config.yaml
num_hidden_layers: 13
hidden_size: 384
n_experts: 32
experts_per_token: 1
d_expert: 160
d_shared_expert: 384
hidden_act: "gelu"
moe_layers: [0, 1, 2, 3, 4, 5, 6, 7, 8, 9, 10, 11, 12]
router_score: "softmax"
normalize_top_k: false
routed_scale: 5.66
balance_loss: 0.0103
balance_bias: false
router_bias: true
init_std_router: 0.0283
lr_router: 0.00083
num_attention_heads: 12
num_key_value_heads: 12
head_dim: 32
vocab_size: 32768
norm: "layernorm"
norm_place: "pre"
norm_eps: 1e-06
positions: "alibi"
qk_norm: false
attn_scale: 0.177
tie_word_embeddings: false
parallel_block: false
init: "normal"
init_std_qkv: 0.0228
init_std_o: 0.00448
init_std_up: 0.0228
init_std_down: 0.00448
optimizer: "adam_variant"
learning_rate: 0.00048
beta1: 0.9
beta2: 0.98
weight_decay: 0.29
lr_head: 0.00439
max_grad_norm: 2.0
warmup_steps: 461
schedule: "cos"
final_lr_fraction: 0.03
batch_tokens: [32768, 65536, 98304]
max_seq_len: 1024
doc_mask: false
z_loss: 0.0001
train_tokens: 368200000
max_steps: 6413
dataset: "wikipedia_en"
Below are experts of layer 5 (counted from 0) of a mixture-of-experts language model. Rows are named router (the router's row for the expert), up (a neuron's input weights, with its number) and show model dimensions 0-127. Each number is 128 + 24 x the weight over its row's rms, rounded and kept within 0 to 255. Numbers have three digits each.
Before each expert's rows: a language model's description of what the expert responds to. This comes from a sample of Wikipedia text that the model never trained on.

# expert 20
It responds to: Line breaks before section headings like == Seeds ==, in results tables and infobox lists, plus Population and Died field words.
router:153170135147105141154111132121101138133136170149105122156130135120115142104137147130125145148125148147158108147130131145191070140124121098089110116101144134127072149097164130108100122156124142158178113152090067133165151139107166144116110166168114110115129138147114107131179169102112156141116122121127116169126124111140149140150136144150155143119141098117084142111111100148169123130106
up8:137133119158130120108164157135145154141116102137142095169159143136121100117131133105104112150112153145131121151144142110148106150101113110135109171135091121125119095129121109115126121103143150116093132129116111074103122112109149127159134118148124060126154167116111130134133143132116115136104131181121124116123129150147122126123127089132110139165133169147136082119139139132127133086063
up9:143123147132140112133122154131166110122113120124120137111154130176110167136128113179134131155095152118114185178155104141131117085159142124116140110123109144124127131168113163133169120097099154165148118149118093127117145144150128101127130131108129105156133141127175155154092124109078142096130126149103134121125103149133139164121127142062149106119101119116128105137113080118108172138152
up10:160120142143123125100165158069114139120136107111115135163089113111110175145144104131128106121137107139138124121144135096118122083131148129097104090131082116151131182136140128119164102126116126081148126086104132122136133111105157152141124116122084134135159117071130107133168153126140146123133158101099109133146124126089116106128102120181105203143134117115156126171115125139122142118117
up11:096120137101136132107128104140118156131145106104152151136131120134167134132144145110108117103130104150149132086138151090101104079097162085145106127126111099123136111134149124102158099143136157153100135125161164140122113162063152137097164133131133155124152148116126134129136117120087137100127135074108124120127130075133098120165111100155118131163124126127119195138141106180133068044150
up12:123128145149134118127140082138118112138127124115094136137125157138117147132152144090115157143085180130136133111104153105161155098089138119125091111151149153114124135127107134092120134141113172141126115142166193135169046129130164108130077132102127057168145118117126102080123144109084124135100124118156133156106108117129106129132107103189148120170145122148113104175129122126110083072114
up13:201116150162110127118148108112086138166107162129098147142128158131145187128116133126135091119056137134132116099173130093149109136129132092126141097119091122151084135158109164125061091125107130166151090087163155104147136132091157151072097127144140096139162137147146160172100165110092132138078108141145120140106113149128125107105123124083125163149118097098171113135126115137110109125120
up14:134101113134157160160145167108094174115098145101130118150111164103133156172130149134119109130105135145107127148127155088151128120127163125125089105127143131131167111124113121155067173143136140093116162138107149155154107148085112125114147136141071108128115106140119141136149155112103128163125103111132114083177094147096090110106125117147085122089105133096153124144087141161116150122116
up15:105124139116139093146144119172115144118116079110110150124132082147168105170161122144134106141154141127155081129139136130113125080126115145127107116145132140156133149128113100140106124145132154175105145091132216088137102127087134109088119129128118079130149153141110071093095125125126105114127092086146114125120114113135125126164155145177150094149117140144147163104132166160127094082116
up16:125099117125162107106107170153091167117105145121110130104154117124142135112118117112118090099080122137068153154156135130111114137109103092119104133134129141098124146109146123150139126061123149119121147186140136098123145152122083113131189152089090074159170124116156141125111159124094126155132117100129177132147121137130094118167118086152125114142079156103154121118123091146091122104121
up17:109116159122103157138100132129079175102159124105086114100127108120110125150122126113138123101129128125140104119173104121122121123143163074111103141120161147094116116093122119095068142119123119133124087176125135115150120180102118131157140110104153114105132130114106131111154139092154132155138125081134117128159111128108103091090149111194142070127119141118095147156097110159127104133137
up18:142131100135136148139138145141104126128152104121144158128095107129179142092156155142103128090147102142167075139119132137100132110109174137134123124124077145138105116123145102167177164074133139117130136103089097136079135150174093144112158116122128118176141094115143169185133136141190134151153134132076151137189167110096129104145092157099081165125140162126086115147127115120136172127153
up19:098104140148121129134119105121128176154118093105106116158134037137168080131141144126133127072108116114152130101123119094107098098146158064078131128091154136111118143117123133122104143144118088134134103179144192134141118154101142125112181127104150132099157150131165115145122144138120128106133158077128151134169124099140112110132123092215108085118135130123113200128106116163139092090131
up20:133153153163132132150148173121151175108154089153109115121126132118125088163134092141101125129157147106142133127145126147119116145146165120123092110137152165137092093138097151164113093051109111141150093109106150117148110113133172150136120138112158075177119118116148166139114121157115132133147116112120102130140090118153076146190142094118142116162136139143118093155137138168112111070098
up21:144103125124140096126129129146114146136094160137168190143146094138160129132134116120121119085120142121116154110158110055151126145096133101131093148132172111101123155101140126156154157090128146116145115170131152098124149108134110142094170165106142116151162138164183189113103124186098131106138146095078140153111113133122124112180137107157106136148125182113144143151171134134125138068095
up22:139135132128121117118161065102126149155104133152156115171142167121121154093119144123140097120156128119132133092129134133133098091096103177137120112128160102125135173137125101100157175133145139129145120108125125150159127082141126148124092118114148134086171106113080128082162115142159107128105109121144115131124145109152136150122084140184135119144113130130114196123121086117139149135150
up23:161137116157101113117143112077088118137116134140084108141092128120153180127121115111131106087158132150129138145139101136128117095140164141111096091125128133174116140146125118152154149130124110113150128126081106121132117111143139150076092105115121124167160111096164135141124147112107138125144100128107066139136159082109140146139081102159119155123149101125135118141109116108111111126140
up24:127118111130121138135097185163126148107082145119144140138133175104106109131120117098091110147128127117128107153132112098144131138146156175147141062120138153121152156140118122152099137110128130108111123151101118142153114125084126144185166119123071059111096106121103142099159124136126128128136106119172121092112088131104088155136147132146144103109104136133137147127144119112105138072151
up25:078105145118131134118111188149114153129084074104155142096151141130161119135153153140092097133169120143139050148118153155133156111114171088116122131117120137138139124117136096173174093094119124155100124154137116105169140141081161161110128119106123155127125124097116176190173114090097114092115130083139116122151139080135131111152101145128165113117085113123123118108117092186150108109117
up26:085108125104143132149100100128077134115171115119132127133138133116156118150137108090112129126115131137167127132154174134156141129091133128146093120116109149104119108126121156170089116121148152143119106136143157078175128115102164134147082147109093108164128075130133126108134130120117121153119130117149097133145149136095126140166121131162108135100148145120153119115145147152098077099123
up27:132143086156132122114132114130115124135098160119128149157100095121127156112130124148149124125124109154118141122154103130113117068125101155148114122131095076107128167109116089137076125145137116155134118111131100147118147092141143159102125105145152123128169072118101150178136126196139118142113119101120127128180167124125131072113092119149115135150136128127159171125125100115104153149150
up28:117095133152101115143108144121154111165104103149111141153127112118125157130165132165130128115125087098128153132148105112072112142155126138105149103129135146122131080139118087145109137134128091128133116148150156134122100131130111099100131144102105123144122143155166157109085108097111148112193124158158128098102141132155152148096134126143125111116137151130156108131137113115053128098093
up29:146146122178127096082151132136096125114132117116127142130125146119171134126094109116158140091096154114137123144144117107089093123117191126136142132128111116096131155133147138136191115076143095152125117119141165132141121142123056142083135124138113126120130136119145136115134100117116123099135128085154119159063108126158112116149106125125110118159109152135142117107163122161153088098135
up30:126134148103113115112137102133139131114119126159117121109163062151149123128151154135095140127152117100147173122165143156143107129144116116125167082148086139123112153110139086099126102161117139160117156122118118131102154101141131135148139092129146095102129151118119091118109134118151150115123134129122102136088120144113126138107118144120140105140124116154106146126120091122132185111137
up31:113117154106136130139116117159132173095139143118126121115151067139131127119145117113103096103146110155127127143155109109140151142090152074154112139120138118123131129091134112136124083126112127137090182149105104118151133122095205117140196106109148157130142133120164151142169135154145112099113162087112135110127097096111109132156155114171132118136121137142124194159110112142106121103090
up32:145123122153133134086129164121155173128108118089133173161102117113156106125126117140150148115128180134144103172100120106144124108148142098125123068109129089158112108113103109167102164086098103155137099133077116124169116113132123148086133146144138133153135127090168150162142097165132133152106151129105085114115093155123129114102149095162137143176096065118098118136152136155114145127166

# expert 18
It responds to: Sentence or clause openers such as However, During, According, After, While, Although, plus than, except, and table cell separators.
router:123122116137123108095082162097134138142138070116127128148147152136097135139132155105117142107130097137114084103135097165115153095154108148111086126116136158084094123135146117108151145097168112142141104118139135087122130109108101113134128149165132108108126153101110107144132145092133136089102127128116111076148139140104102112144094103143137125114104137153104129123122078123140140158154
up0:093145139178107084153120166136131136134099117106143124138154144119123096123157121078120168130146130143126073120091118132153085105126123117117118098145112138111161083114189090134145094154099105179104136117118132156144163144120119100159152143136115127095098116123184138101088134136178123133140132086134072157073090127100129125126154153173141117144117118112169109146153094106153131140131
up1:115134130111136188156155104118164120137148162126126118133145154133126155128141097140147169150134148110125137075112142121120085132124149105134111120114144096149135137142134088125102117127121126119115112111114113149159118140169141108145145119123140137159128100098111126120112091152159163182148133140105148159136151098155103087077122088116140153093135092146109088112128117127143146120064
up2:121136152154117105133110152117144097133133124144151126164136135121142114153154135117118159120137112118093121132096132101135126131105127111142155115151116126119137100105170195122146122168105112152115130167163110123142128182114136148103118108124122116101135153149131159144102129160092081139162106115137103105129118124158111164160161121133142128136119092080097075155110173129074075084158
up3:094126154144105125145157103100164175150088067087120110131157136135105112144126149135138122132154132102144164130098127122138104154119118079149146119125153112151128099136111114124142103149115143138097119090111136155133126120106119163125101104114149111206136083153193143092146145089100122124162151118135139129125112081133109119131115158149125155173134117134120162146067154153133132124151
up4:098113165135143116148135087118125111112119146159116165102141148149121128124118087128164154126121149095095143130201137130142115136123128158133125126141106157191160130155120150115110107139158138149120117174101137193134090158122106126102119150122150106094103119126112104140133123150091097117115107132122136101098151129175144128126125134134147104171132065137148146130106101124141129102160
up5:146094101067167085117124133101136120093143121132094129123131146046142094117137129106124142149142127131160102182130129126145153098107147094155120103150130138083101134113137116162133117122146097111133141151124097165083143125150125105162129076123115120141111123123139118119150098136124140129128132138106104173116134175124143163179131182113157150161103110150204094105118127094124133137144
up6:116133142107098132149123098156165105089150097092166183123130110138164111122166149147146127133150116116135119146148171150122123103098128095126114109119104129159134116137120147124097171164143109123112108098123116081132129147100159084121138124153110117099134150110116143141074117098104136119138144113155119110099145181091134171159156123100115139094149155134119114116206136117093119096125
up7:150113119146147160128094108120130134125132141125112143126145128105143132122129105133162132123082135127143142144132075101144168134110094161109171150118111134109110099108125084130122122171123118133074102136159144126126163138136150145132122102118141118134132158120117097118129191171103162110111081101145136116102154127125129115113095097147122134128115155118143103146127142133155106115116
up8:107095154142130089148095100154151106155100129127080119114153100097164081138158122085115135139128113110153064132123113103135189112132121133132115138139154177109129133097120124136139120139172119155140125092181149131153126084127131146133102104076101098112119141136121121125103096162141117165074119071114115111100111127108124119139127145133178116115156141128128140167078148142093163115163
up9:139113133089131125123151134092140100166106136169145140118149118178116147158128123122116104153108119136129121122160154117107184149101112149144113134140132102088149113136115178125109162124160147154091117146138149155140121172118132147161096125152125083093154138104140097143137159116122112081106135160184172123120080097145155115081109101107106150101166129137119151184105110109146102131106
up10:137121130154117159111143114091082137134125121084141139140152090135131160114103147132128084132133103178104094091091100095125109108147143109134141149126118115133158147119171156158154124178122073148117129127105152120130095118116120162104138132116126166108165143128168161114150127152108099136145104111099114115122117095123093142097115096170136115140186165137130152132121137165140135120129
up11:152125163076100134123137137126161135128177156119127145102104104152161128114146124169124153085159167110119138124104142161118111110166146181134112134151139134138174148140126083109158096069147130103134174119148128125155108111127129187152152122138107175094133145105107154148099081144107131148144146099075144108150151100133089138111114145114146130097099163140134119142120164142112164093153
up12:117109119129133105117129150137143136120170156060120155080113111099118177136140088096157132100155118149106101117092106109139136106153132145131170105154136147124096179138110116076113091100152106125135096150142178110148118145177109177119194102150109133113162105087091113157140144124127104154173081130100127159139172154122127126159157109137139083144076111119140098158125129142152111121137
up13:128185097148109124126119141091173093110094135141149166124098125084136146110184128179125113135117111166134127133160148126131136129113108139128116095156150190098156101117125136092129145128094154121119135083139122141086147169119150128137159126122136125128106174133147132144076124121114132149130142134133105115106127161120124116130122123101124114158134101077130119168122122102096105136110
up14:161141115105142124144128108141155106152175122144148133112158096096140108126099124147179155184105147131118136124128106165092154118100126134142125157147092174164115122150114103150144137134148080147130113140118121129119144090134164093138170081093141129125137168089100095152136090154140088134130113108127117122160098142135098119149134143140148124100123130098153092084100143138165108125096
up15:136074107127108085151109105135176121152103121139103116117091103080140122136136150102128117146128132103105113133126146148146134148091138144141104128129100186115123098105133098175139169103124148157131126105103138107123103103115111148136118094107158144109114165126115073170135120140112151137119140120122123180154187152113118172145123138116152117132119117124129137144076134144107166119141
up16:137093154162134072149107129133085146131089122123136118111157100148136127084106112140153151123115128111123139096157128110142098146106096140117132108164119104102147109108094119135133108133145146145085134109136130194160097124139111112139143131138114110126098090133092115158091154157146086109166127136153125120084137144116088154109113147182116099085116094193169158162139113116158151138121
up17:135148064132117113134105137143178091122067113122164206113124166147131165141135126131139128136140079125123097127160133148129136109100114127135112115150137108154136127105106130135128127120107128134108153117128126160131082084112129095124133151111109105154136159180158115110118127129108131143121151139094115126111130183141128110106118104132128121141158067135152132158167121095133131114125
up18:142120169130141095145121138164149125087144139137112164117158128143117125131103110110123147135146121122137120129110110109160126136104120122116143138087132165111125095123125132160107125126139129135132121134114148167136115136128103158156199109133105086114097133151148076149116101141150142138146102092127119138052149162114124134137101183156122110121171146161120113100130119162135119124129
up19:156182139119117182128193071095142143135165177084113094140115144101135143138078145160132125169172134140151124085153147135143120148131077132156130153130075125110107153139146116111141122142118133038106145087111107134114120165142154136133119115124140107166140128143089151096144120136143125115142106169139112125130145135152100097140126093142118113133164116128121096098122113102109098147096
up20:119148138119094098113116138150130134114107105104160165075124140076114133130104138116110128109167156151107131139106130130094118146138142138150127122125155149126072143105123092154141068117149096144132134081152143130097112131134137168136148134142123133112123107086101164127092133135115115150151156099118123122155105145092087125144135145083126148121095120106142090138138138123142119117168
up21:195124150156144089174126085149163078116096113114157099142144147119134118153155113149059073179114097126135130151158081086116147134112150104140134129157132129115188138133104157162126140147138133131101166121126112149152121131125101155152129119086106102142086132130147112159106143142149063136168126094138128092087121124160135126144146177139138132201139148139148121142116132125114127108156
up22:127137154107106080137119126104172126116144121152168128131115121118159118149147149114115158154155092142147143137112138104116138094099133095133082102106175151149152118091128117154123168132104163136110098153106086163143112115132090106117115119170103121148108095114142102134095151096090097177154150077096114118112084168112154152167137107127138151162124119146160082098130117137123140129122
up23:141137136104110158168100130159096115127157159128163132095127158122113124134099082126171150127145136133145132162104102120124109140129153123155149150100110095087131114093148119108097121135151127104131074177141163096155122086152143103153150155167093132112119150131133113128148143128147140078123158088118172160148123112098156092067146142161163151097144083156103103094165135148157146124118
up24:142130184114138133126147084171134136185151146116151098134140148119132153173130139135146142129146139169116145106176146063111100179146089133170148133112069113144140140149080126160128112147111124086143112087156143126134114137124140162111134158113140138150169106141176181140152125166137106146113108101132132130174120084105119132127126129114118119152181132109123123105104134173115153106087

# expert 6
It responds to: Possessive s after an apostrophe (ESPN's, Hitler's), decade s (1860s), and determiners the, a, his, its, their, plus degree signs in coordinates.
router:112071104130121130105102185133164115099154082155151115111108110120108141083136144134114169131119120117148114161144183165081146101142168127098085072071151159117144177097143132102093077120108119158126111152119121146169192122111127113142151138108098107115133174120092089118099125101131141163079149123147142114116130127080143134122174166120114115117138100141170150093113135115117174114069
up0:129136193099142141104146113164090135100132156142101069138093154044159137132117145119096079133173142124159073159135136098136100157125134150124123103154136140095125131117146126175148138102167110120124151145130126125141142164068105187140144105148121149140122094097138171114178144126129103081117117111117104119131156109121123115160094170135151166147097152144132095127109103175105166088154
up1:148151134171111120085094117173092137115121135116127123110067115129105125112152129113142163162095153130157118146172111108089146109107110109131124125147067122131165108108144141094118115152103133148128177146093123172141096125112150103113099119113130125167129168083150090110094120154149145107155116153153113132105120137151120145145123080171134118113130145135132153130066151094138156136116
up2:156107129140143105127109111142114130107135098093116146139141156136118101132138140156128125123105123128146117104108094160135094137140075137147172093121137162116105155073137127057165135118157113124123156129114178127114140104109136091163147147156130124101108116108133141126090118107179123138117082138135147107120151167124103130113106114173111124122156180117109083091104130148124174115103
up3:154139099115142143171157089120166097138126156189097136151119150106160113136126062134106121155106139099149131149117111100139137137132147158147109134129126128127138153133128134109115129126115129122155133155115111114084127123071127093150161124156136105108128159115123146125097116138108147135114146153111116136120125152126086161142107163087134135116162134132089122091135096124159142094155
up4:061140150126102118076121118132119154127126070143099102104118122108110139147146143094126154153140097160106106131158114162126107078134111096106075086147107121125131150086077104139130111112137117153136126134111140144157108141083104098099149123148130097131148167119131094207099148145165112143112145087120106108139138129142127110122140125131138146132085177157113111135091149181151160113143
up5:086112193152123085148137160122076140120130052148128124141147114077057139153145112101111163138131113149146117129162088091123155100155116160128112128096097150082145145119080111159102116098123206140104064121156132107106146192132125106148147153117089103097087106121131087120120133132139122161117133103124100092114136125092144137161143128130128090149141149104138137141120099138111169102120
up6:111107107102120119138154127090145110153134103125133105101144093156144140156123153131096093115152151162120138104159129126121123164152108160105115146101123118150167153157127137153124176145143100104039165086109110125137138130103120123144125135142116096094131164137112130130152178155142138110109150106143118108120150115121129094148178137111145129148154126138124114175106154102150138148126
up7:091159125136090091128097126140119142122129092150123143129158089078135155129154121103153141164114119132141124119174109158124123109110110170123102082155131151113119152104103099169109120127112156141122132174144130128137110169129095112089142118158177091152124157147134087113109107119146088076150108106124079103124141125117109140177103142126141077142101109124124077150081101149169157087141
up8:149141120140105129100112114133155153133154111095113135175106154119095121103114146126088120109126157127159108101117118135133134117091103123135161119148140179119080122111172147094129138126095111138155138130152138126133125121117110133105155153158145134120118153125115114109102112132159146142177100101138141155127129127127087123194140116168140174117100167150095078131116105106122119118122
up9:146139109094110146201123115123199086171110173145143136185110116144171146156132121139104127159109136082121110135082122127141111116111159162110152089154116136139189134135128134150136163154105126087191125132145128141133125085110105109082163155146133109150058182171115144116109146131095133142109106149112088125122122109118100107130110159113144147128167095125101142173119086148132147103151
up10:116123163120115126135132128160121168103092114113126126176144153086088121129107153099081150156149168150137141171117101132122131102134156131140146096136161130110119044122146109143128113107108157158077156129156152150137112154095115141100170160113124124168093148134128118126104135111134143120173108082140094105103117145113121124133121105128139163111099120141171063116068141120121137090127
up11:105131105130107104112066146130153101154121111162109132090101113103104136165092091110139119126109095105143074138147172140103132127145146131138081127147152139054134172101068145108098075140128096149132135128141115147122134094101175101102152094145140118130134149095119132143123095102152101140114139096124146102134161137130102110117122142127173120148144116154102127141119132188147149122104
up12:101132118105123150125112154157087197106149120116142129125131131074135136113113153079114188149124140126142109154150100154117128139174152130095120122123151155075108114094140083159138145121120134119112131183132086139116107192077128178129171180132142143151133160120115147114134139140146139107136149118113046113125153105114125141088117135147121124109107102160124094126114116189127120084171
up13:078127146160093123097105139159162137120122098111091106140102088138068148104124167096125146166160107114137118099166110124136120061107158113159114120149130141161097141123137119108095128179090142143173130105109135158130132122071148099110179111152121132108091143126152099147144125113164126129198171073121153096173108128139101109128143133141120134114109103122138121145104145141130150135124
up14:127119150094108118155178143146130138099119117157135135149136107107192121128111128094105113136153137105210092141144097126124136102149161112140133127131127149169141101146131095133092112123106130146093131150124168135160120137080124165120140150087139102195091149123140106160097142115131143116121144070100134165110144114113101134180153130097136127141120155114154110153091110150122107129107
up15:111141085100180101152134113127158095156146174149144149135161153077137127107117058134141136126139091102123104128119146120145110115131128164170095123130084076125153131119090137113107091147131147137106139138094110119076121113144151117148108089150098110121143138132123117145096110188120119150134110148116109147140162156116115138159174124085123105127127169127124129173149132137158170108149
up16:119128124105103144144112131123126125102145118139138170126127141126141114097124105121155153151123122115152152150122068147130077133134130086127117137167131133112081096117128149125117143079122122150141148110096139107131121082175118111102131046145122127143127120113128146199123113073177090171153105143117115180123142129136135106117097111144166126191107110139103139136113126175138129141106
up17:111120160105124108141169130149120158098154084096177137142130166145110108110125127118119126162139144086172116113131120148135100086115170147146063093132175146114124109125125102134123126102146119130050132119138132125176158172085148127174149089104141140163134141136136115141117137142132138131132137084147128129150108127132082080132155120102096135114128168173153093122063157142086127104088
up18:143102138114121078140132136176120139139144099122131158126078114139101102133095158092127131165113109115136098133137161094123155091122173130142094105159136102112135152135105117107097111117145126135117112120127147113164119107093157142125169133106110113132129145117140104154137102135124105144140177121107124109133123132146096100120146120159151111152135116156168118109127166125142153122102
up19:112122196122165123109143122158107154132125111106125090131121130106101113099143125097120096169127167146163131117131097102119138110143148070135132124137125153110161129115145090122143148106082144125075137113122112174166139119091126105127140122128159131143101139130143109118125137124153108116155137117121092122129143146127111104173144127145121134111112190196108125086095119135107170122119
up20:154140110127090099107126138129121117100110130124149148116086110112112146144119100125107139101165112135126094129174073137117151106135140149133160139101117142133127177114093158173112150119101112124123131140105150132174138141125131111095130165132123154131118148161132119131115129111168142137095097120123115122144128121130164127143112131120168113132133112126103131148041137138173143121123
up21:143118123137120171119152137125079170143176105125123089145142145110144119142143167100143087134149124159138076121126136134124078147147092126134106142125114156127101082103144124143129166146123061103119148149119166113121109135086163132134127103118173136139123079058124166142171161118142090114148149120146096119157132098140094070101105122143150192125122134119097083112120128172125126118113
up22:136152097140128081134113143151105131143162098154124135114132116140135149154120084130131142133120126062122099140135137090143146120156143167116114147115099146095163162131073128157108109099150096120147128099145124057103095102161134132154163096139142086123145132101161101128135114114136108132130098132105098095097106096157136133152156122105124133142126148112113135119117093140120170136101
up23:098112158136154064148139142145091136083139085127120143126116093102103143158112139092097177152128146169127105144167134096156139110155117156119082134110128136119156146134087084145101127112144138144118103117130148086163076176110130134105168133111107074113109143081140118141124145131158143135122149088156087098123112109133106128135168129111165126127126112147142126186112110126156158124118
up24:106116110147105117119096102129178132107150134086127165134158093162160103122144130126164138145087101124152123136105177123121150097131158094153091115145093097147143101109109118084126109152119141141101150145069143125165118127124109115124124081118141114148106127137117084206091124118159135127125137099114075129081115157148099106094124127068123121142147131132134103143136177147140131104117

# expert 8
It responds to: Compound-word hyphens like water-insoluble and steam-powered, plus spaces before numbers in tables, infobox measurements and taxonomy lists.
router:115158112075126170156127121177155156101159136155161130126100073147185115112186137124076114124116153142145081136144113139138098158138163106138160149131169166162116144102150138134110087126089125103125152122118101124109131142173139149106178109113158113123104130149171126151155127139123088148104165135111110110124121123110138103135136167170113127126124129139100121114130138166111158105132
up0:100150103160171127144146141174096143095120117118132109120139156116117171167096146114114127109135151118177152094131118129100071173138096137164110132153123119141098093059130096127125109106146088088090119114155142125170111130117157160111157092091171147143155149139104147133086120129141116161170116120210100090107116137158101097138160127137119120155134103125119083136143145073097132096107
up1:178118135152118113108136145141114125132157163113083117125072105127113152170154145094098107106148112150171076142151112150150119084161114174193131144169102118107145129118128161147111137138104127091137109113176169092111076164121145165085177134130147127127136109082096148102159124139106090148160115121165119130128114136129112120140187122111107137138103127095093107158128138133114117196113
up2:128140145132142128116134112115084168109101143110109121153155143116131105117081127119100112110101096133131153124121081114112132156144072135145107135160110072093085097084123123149118134095088121140126134131128139057148129113152103144119100120102121144160124046161105084190126128123168136179137088116133081139132126128111132131134122128129141133125130136151103090093134163121108128126138
up3:152127130128142139126151114170115127154085157107127169124167114146149081144116082107112117145105134135079110126078151151104121110130108108115147125158111140098141132086138141152156100107101123113171126137144124108102116122144133157116107142123096157118107086136133116155106149109093158118127101127093102143117090082148143140150156153121147151120116149163110106146110150139120159136148
up4:085185101128068128115077093136164126150140121125124140157113128110144106125138123126154108138112137150163101149116120170164166068107170159136119115127178111120120105124125122172078120163102155182124126131106067095121113160129137121115167129141143126117059138116127137113092124139134143143103135189145099144144120168132118153120140127112093134091158134138107142132128140142127120138159
up5:134110106113121103177095157157086114097122110110139137117130137073164085122102076088157142141083134123137132131150098117140122107095164133110122120094147139104130084174112131130137129130136137170171119162066122183128126125085128077142153143131129116165131151122164131147094093154135163092128168108150146113128147148098103131136104116144128112132146147115139132138102118139148102101110
up6:098130158123136127139144140120115133139146088118134151166117145140125133147132101155118132181056094123175152178107099105117125150122132109101116117154164114101106066145144141177103150143130159155101119149159169104137137114120104119128127124150090124125097130129152145150079141091162095107147144113138155096138107132099105128118114132110126155146091121156149127143080146163110147091092
up7:142100125127130128147105108127159127133100096111127160076164112139124116124091153119107151109118153115123115134128158183165145112132147109112078057097134099121119135202134134197151140113136105145172104140170147175160096112122098160127164101125131150164099134114172142148149109109124134120136139104105148183137156119175131162122105126157155102172137152134078101129151125146118134137115
up8:131128071121134126118117119087119118151116109089143153135148103150141130133109126116136086125104132111127137155121170141102091085149117139154138130114128123132103158143113152088118108112146115125135120118115163101143095089138133154162158130137107124125137148118122152130148142083097143148085105118097146146117099145162129123133168110144128167125116081147104143141130130087131101125102
up9:109090190133075128116147129133125110099125089107125140106110109125149143141153155117085103084152094119209130129189124149155095145139183145157088114152123115110119112136117114166122123140127103142133079152129158123128135110108119132100137107102127121119135080136143131169169147092126111079119155113120162127130156146124130095108129114147136186153091145176120128125135134188130147123143
up10:115154129134140145143144096138111087128074123122118171140112138100140125117128087112074083090120123139115139086148075152158104150094155100169120158146105135117158116086125123162112103138081126122142137149136099147134116119132134145111104092096128136146101128101157128171103125093112126129159090155154085133129110119160124139154159118131135146153112172122118082103153112128156142131120
up11:067142159136130128126101137109143111152108067147118081175138123133119169161140100144109109123133073144155130158125132105132102120143131133117142119117158098129140110122106116139115152145103180137131125164147147122126096126108155141097139104127090104142167118141118115114090128139146084101151138160122131083106118130102100125095135094126121096149156134175148143132091107113158155102147
up12:140146115109148139139104140187146127138156117107108084118122118121115135135126120156149139108128147145160122160123119090164171109132109144143125141078129147106136118172117083140136133128153167099087123127107118158153160171164131135133171168152151111127128161082140129123094128140132137090129154149114124103105145129055106119142147129154088168151102160146160127133097085103138168104145
up13:132108133177099134125113131135158103142163093136102104067097144119095119147139127153134133109107127154159101129163156152139142147145148144151099148145114149063090121134126127100090110125151170094150115085145126143122133130089132121107128094138129089130157094144148126109144180169144100102123127140164164144137142154114090070083177126145115139153143165162117117115138115098103151148139
up14:141107140164147129099180159042120136159092080094117088130112122157126123127094160147139108112105082119113144105121093087094111097121132138122144127104146099155126108191117126100148154139148136166156130133118160115156137098125125114133092122139154123138144120107100114128120129119133129085140116136176139106119169125126112136170118140143127111129098145169152148136158147093116139146118
up15:117095118150126117177181145154154091114133153121082111083125117110122085177129110081097129132062121110145143152139180119161118138146141125187099146135066085115162100155114132137068153141095133074117118138137140106141150147107140133106157112133166099165144102119145120122123149118097097117121112111127129113132170187139091122119178122144126136194096148113139109180095136134110158121085
up16:167129071106103125144109112112178098170132116124132123166081062145163143121121128129147123150113085108129099155092121131096190101136136099114113131152153167125126099143120150114107141186137153137143125136106096158109148127122133115095147141128143122140079141104133139141109155115142094140118121155114147135148116117127146094112151105153123148115140155131118162123083150142156164156134
up17:117150146096115102129062171155094109098095099136114133161126166116137108086104098090114087108112147118130129135068123109145113160131143112111105112154149131093167082122119117162125132137129129159154137145093117141125116116119120147101143077106157132169124143096110113174096093150107136106134156134115100146125134140105089110127116115139158138110135145147126125136113101130124124073156
up18:111129107114117103082094110138161125134062156113107143132120101072111149130148117107169085109171170102133146149145101177155127118128142191136136127093142119144196137112108117072135147145127147130158112152093133167149126183120128126137111159137115140161108176130101120120137141103129115132115095142148129167108122134095126138123179144147128111125141154095138099146100143099166129142117
up19:083122110086117121125096154161147142117150106132123144097134100114080108133132086144124146100090137141135151188116148134146147135127165156094104125135164148100134111117135096110082130154130151107152103137086099152138127184092168109114160118190139115141135142125163114098108129121135109089121147153148126134135106153110122094073150159156130150121142115161129083137078108132185158081130
up20:136133160106097144135101139135177133110128132129173097149152109097117109119145122126146102128145140121125142102177131084144144142111117147126077124133128135126112151103124106121067112141145139086097128122132137183172127127094114135093152123091146137114125141114155103109145107131177126101117137116103158117142098166106122138061181132149133131146120122141153141124082134133179122121149
up21:155158122112149105094120146115111093125097058135130097123100153131126141149105132179128135128068168129121161130131150125083121110111122093114126132147175117119098119171124142115102142179146115153142106110165166170149154087109152080112124108099118141115137107115117124154092141137164109076114091106189145134135107138080105138103141095129125110130158142122118156135089148152121153149115
up22:135130144138100127110142134156144153132144066099124179134094104120111120122135144104158146136107064138116111122113072146155149065124095137143080138127118148135132125050120101143096111145095141176136129126129128087133117110152107125147106132126132135121125132145149134151097094095151126129173148133165115148150127119097116145128156127114132158133106105173116156115144124164112135137137
up23:121106140113076151101111092155156072108132110122144147118142106131149127105149161134129125115122109109082118086111124153138168110110128099138132120144070104134167117124123139141141131176126141088132149151100125137139135092134148101121106154127126154133127129104162125165046088147136165114111133148080131113122130189096126165074129144132121152112099124142114154142136132136131182189127
up24:158125124148112107057123150183115148151123106120124114162136105110147094141130126141106118119090165108214132155131117102122108137083133094094130104143150108153143109118118129063163110130093101168113144130147147188137123162144143138103150119144180124119140154122171162134076131114147086153115138105125107139146103061120110100125139123139114151179135142108159125131117127169164126085131